{
  "n_experts": 24,
  "experts_per_token": 2,
  "normalize_top_k": false,
  "router_logit_norm": 1.0,
  "init_std_router": 0.0109,
  "norm": "rmsnorm",
  "tie_word_embeddings": false,
  "init": "uniform",
  "init_std_qkv": 0.049,
  "init_std_up": 0.049,
  "learning_rate": 0.00492,
  "beta1": 0.95
}
Below are experts of layer 4 (counted from 0) of a mixture-of-experts language model. Rows are named router (the router's row for the expert) and show model dimensions 0-127. Each number is 128 + 24 x the weight over its row's rms, rounded and kept within 0 to 255. Numbers have three digits each.
After each expert's rows: "gets" lists some tokens that make up at least twice as much of what it gets as of all text. This comes from a sample of Wikipedia text that the model never trained on. Tokens count by the router's weight.

# expert 0
router:119118155135120109133114138103137137147161099176152134165127147140112098188119111135111154149124132131145096154088135095121131115111095152160121126143151142126145146141112111130147148134079137143091149154151160136089151116084132135150148143106190121171135138168112117096136081126147137072186165125095154094125138133095118097148132107135123141088163093113108108134139115107122084133113
gets: ".", ".\n\n", "\n\n", "==", "==\n", "==="

# expert 21
router:138129150140107149130120146133146195181095120129107094168161148115141114123122150094131155128139124111157155124137146124131113109146157126112134124113147112134113110121135175100117178162159104128117173127108082169095143152136134172134151116156088140131103129092153137132101126060119111125116121122147092102133108128119095178095092111122141122140161162118120093160124107085150115116090
gets: ",", " (", " S", " \"", "),", " F"

# expert 19
router:123150133104143114104156132098137114077148154171125096141133128132149137117129164128086121093090130151140114128095099134108133099103130125089104172123086119093160100130130128108105097164117102143142110165141115107161089128148122075110109080095088152125131161141134124100165103163148114125138085115139130123108121072154092135118125098107109116114083100131138130123089128137180113149139
gets: " |", " the", "|", " a", " The", ";"

# expert 18
router:130131140146077138129110130139136128085114105170114180141144073123102162128123154133116098124152136157140120140123123132105160151117104096118098132111159119091151137164136124096121143128107099135118159096151079135128125099116103092133124151107133119170093079113129150156139123082127135169166120127089073127145093126134147129144093159148128114134155140100134151103153112090134092167179
gets: "an", "u", "o", "r", "ra", "ro"

# expert 17
router:100149134151150150142159103163093153141160110123160089082134152143122130100080135142076130132131112111152105155126129140116135120137107097128160158119105124140143088109130176095078190105121111113123138108103119107123114107131148147132155162147098155115149085130120128153192065117099121114129136152104093127113146152114144116116102146149092143125129114122137136121075108111151092130146
gets: "in", "or", "on", "ar", "er", "is"

# expert 23
router:146134147082103101114121155132148126139155136113129130107151096108125107139104124120101107132131108130142164155143179185107141117115112097107140097154138097101123113161137119126090116140157101142163097163113120109146188085134134106154108158107115114138148144091077124123106102148125072102086153124160149111113071145154134138113146183118109118116157119122116155139130080101144107130142
gets: "ing", "s", ")", "ed", "es", "\""

# expert 15
router:105132128141105131132112113132099097177100106103129168112171107139116150157113075138153153130165074152139116134155118101152138120130109134140119110112141160176149162171115113109160173141144115150118122141123144100060158127148131097133127135108099141082135130114122166106097152110159109144147114090112133129123104120171061133153145146114128109157140082121086137136109120150111116107128
gets: ":", "-", " at", "it", " of", "a"

# expert 1
router:116098152109137141140120132112140122137094107117110143146183177182098178125130120115138140149145111097129131101147144142167100161081154116129112181125104118094107116146100152115110141135152110093149134174123138090092152149140137134140124158161150146120102136154111159111145086158130126123139097110081169129103115139127159124119160118132164105123142105125116103117161151105117121065173
gets: "0", "9", "5", "8", "6", "7"

# expert 20
router:123136141154172100123130129127164096164133148138130153129099088078171121158130118127105147136095124131094133143146137117105124142116150107122130099151139161175123159112099108108145141136113117121111125120111093159176137111159147119133115088132114181163110169108183127157138096182103161142134119125143093107092096107146103133115113128164100127087132131102103126147148091129094174092131
gets: "1", "2", "3", "9", "4", "5"

# expert 3
router:109102127090172107150155135132163127126105096101119167107146144122112145124120122113137125110146112127094111151140141128128096157112141142090121107105158129160112124107169143129179122091140176086161138084152112134162161139087126144149120149149069124158142138098106121083141151130118131157086149117103120140160154178127130130140104173136157115113074115138158081118130143120145152141159
gets: "-", "\n", " |\n", "|", " a", " was"

# expert 8
router:149119071160078145137134121147121120096101141103101136157085155104131134114170149139157095070116119112153120123144128110110140130119125170176173111150087142126108141111163109127123105076119147106106138095143106116135102147101149116092134154100128113094146139156118121161153165126126124112134119155188133147098135093117137084125106126111119138144102142161150115101125151171157126172111
gets: ",", " and", " was", " is", " were", " are"

# expert 11
router:091125118125183149126124102114139146106118115141159147125126098149123125165097146143151151190137206116100119136115154139147100115152163133128124116131130136151138135118081157150105101097157156138213143135180144127113132144172109132097124099139153132081127088148144127172133122122103138140112111128143121080127163105105175142128135155126135115120146120092126173123119121132131120124120
gets: " of", " in", " to", " for", " by", " on"

# expert 2
router:129081134095138103135118129129127163127152127152101100130128091155099187135171179125139142157157119106135138152156128101131112086176145115140087131145175129120109090123131156164135153170157121114138107092109100131097136122164126135139134114116149138084144133116118135085124137138160127106127179117069180107158097137124097139161092149174142121128096132115100142110120116122127146137126
gets: " K", " M", "k", "th", " T", "M"

# expert 14
router:151134160107130123135116166121116137106135121140113116085103129148114082157149123133182128160109084117123122075080089170171094138140145133141098158124142141117165125120090157147126146160151106114103129138151145124115098105090095149131150126103117111123136121110095174153119096112115167132123080094120134125178135155117100162081118094139117138141155165101115150143165115122142115133162
gets: "9", "8", "g", "ian", " g", "5"

# expert 22
router:118152167109128123116156097131109137105144134153182127109139106161130153126104143126136111184131120130139121123153113119127119155114128124103099148095154071160136094154133141178101146131136100148111117122120154127112135135137146102139110127135099122152131097100161137129085077098175145133120175128190149146143122183115151168138139091109098178144104109136100136166134125123074129101140
gets: " ", "–", "-", "n", " c", " N"

# expert 13
router:126166131136129130108120148166150127106102132099134124125114145119184110137126101141097111097155126155130133121137109150111121110089137099102107099096165131089103088134129125132132124126164101132157179138139189138102139097079130140136147132159093117105138099117138114107098174113160136085136112146089146073123124077153156174137145090148121125152161121105127128138088109165111116129096
gets: " (", " L", " I", " in", " l", " st"

# expert 5
router:138178117135138165152126111107113172163184123119149094110144147134138127137090099127124164104144107146149117166171148128140143134173133113162081090138138169127165121133121135155107149077143125116145082107105101128152127112133119090151091111138133129143143143150110143107142153093145098142109161116105121132104139130131135162100141120058100114148122137121153071114096145092148120122154
gets: "\n", ")\n", " R", "er", "en", " /"